Experts of a small language model: 12 layers, 8 picks a token.
Below are experts of layer 7 (counted from 0) of a mixture-of-experts language model. Rows are named gate (a neuron's input weights, with its number), up (a neuron's input weights, with its number), down (a neuron's output weights, with its number) and show model dimensions 96-191. Each number is 50 + 15 x the weight over its row's rms, rounded and kept within 0 to 99.
Before each expert's rows: "comes before" lists some tokens at least twice as common just after its tokens as in all text; "gets" lists some tokens that make up at least twice as much of what it gets as of all text. This comes from a sample of Wikipedia text that the model never trained on. Tokens count by the router's weight.

# expert 25
comes before: "0", "9", ".", "1", "–", "6"
gets: "1", "2", "0", "3", "4", "5"
gate2:48 61 51 02 53 51 30 61 64 47 16 43 35 41 49 71 50 57 39 64 30 37 56 63 58 34 63 45 31 35 45 51 60 37 52 34 57 56 64 67 51 61 47 37 34 47 47 68 41 33 71 35 60 58 57 68 50 32 12 82 50 38 65 49 00 51 28 62 29 45 68 31 44 44 60 57 60 74 48 61 57 39 75 56 36 68 24 50 46 47 52 60 50 46 46 40
up2:64 43 56 90 32 41 65 60 36 47 70 55 55 65 59 34 41 47 49 12 65 71 52 36 35 61 42 57 62 65 55 48 47 59 47 67 42 53 47 49 44 28 39 71 58 51 45 22 54 62 25 72 55 39 40 41 51 54 82 15 53 68 49 49 99 48 76 52 75 45 32 63 57 45 49 39 35 41 52 44 50 58 31 47 55 34 68 54 59 62 51 40 49 49 59 61
down2:48 44 52 43 48 51 55 51 19 44 63 43 59 72 40 48 55 42 37 41 60 45 35 49 47 74 88 57 48 52 62 54 58 46 43 70 39 37 61 40 53 67 44 38 55 99 45 41 67 18 33 40 44 25 62 60 80 54 40 50 10 71 41 57 56 45 55 76 39 29 81 51 36 15 69 46 85 66 32 40 68 67 76 72 55 58 76 48 84 40 67 59 48 27 47 51

# expert 56
comes before: "0", "9", ".", "6", "5", "°"
gets: "1", "2", "3", "5", "4", "0"
gate0:54 37 68 29 40 58 47 57 17 65 28 54 46 54 88 64 56 35 49 23 32 85 56 46 33 58 91 49 21 09 38 48 69 63 46 43 44 61 63 37 48 80 42 58 11 52 51 33 42 45 42 43 42 35 59 56 54 51 28 79 36 47 56 50 49 36 32 44 58 22 35 36 84 60 54 45 51 53 65 43 62 11 58 47 33 41 41 44 27 54 55 40 22 47 80 23
up0:62 64 47 41 81 16 49 41 87 50 64 43 52 27 32 52 47 48 53 76 74 14 39 40 58 38 25 20 75 82 86 72 25 30 55 49 70 46 45 46 43 59 63 33 84 37 39 69 61 25 38 76 46 41 39 47 53 61 70 40 51 52 58 37 53 66 61 51 59 37 73 59 20 66 50 27 47 48 64 48 46 75 42 79 61 59 31 49 75 38 36 63 56 69 48 63
down0:37 59 59 62 85 74 40 57 55 32 55 57 60 63 49 38 40 61 39 57 47 22 10 47 48 64 64 76 49 82 62 44 36 66 64 55 54 56 67 45 34 61 44 63 42 55 42 83 66 55 27 91 70 48 58 63 69 52 45 83 76 39 43 42 67 43 75 20 29 66 53 69 34 28 73 99 60 48 49 56 51 52 60 64 60 49 59 40 48 66 62 61 54 47 59 66

# expert 60
comes before: "0", "5", "4", "3", "9", "6"
gets: "2", "1", "3", "4", "5", "0"
gate2:41 17 34 36 37 67 39 39 54 53 50 46 41 49 75 49 52 51 46 48 45 34 47 48 62 48 57 26 44 51 26 39 70 53 56 41 52 68 68 55 65 66 44 38 57 41 54 36 26 56 32 32 68 15 57 26 46 31 53 51 68 28 64 72 29 57 42 61 54 58 53 67 66 61 33 73 84 58 41 53 50 58 83 71 31 56 58 40 37 48 55 42 53 63 40 58
up2:65 77 68 65 63 39 55 64 48 53 49 54 58 44 30 47 39 47 62 47 59 56 48 45 43 52 54 76 63 49 72 55 31 40 37 55 47 34 25 38 24 44 50 57 48 51 36 69 78 50 74 66 45 83 38 64 44 70 32 46 35 71 41 31 78 36 63 38 49 44 61 27 42 36 64 32 23 46 62 57 42 37 17 28 70 51 48 52 56 41 32 45 55 47 56 34
down2:28 44 50 58 67 33 39 26 80 52 56 51 71 41 45 43 62 36 36 51 41 52 61 72 59 52 47 56 62 66 55 58 51 56 41 42 35 53 52 60 51 45 82 57 51 53 84 62 86 65 46 60 47 64 33 53 45 65 66 30 56 66 48 40 30 70 43 72 36 43 72 83 49 37 40 54 56 44 50 74 65 40 35 43 95 69 71 28 69 22 65 56 67 38 43 70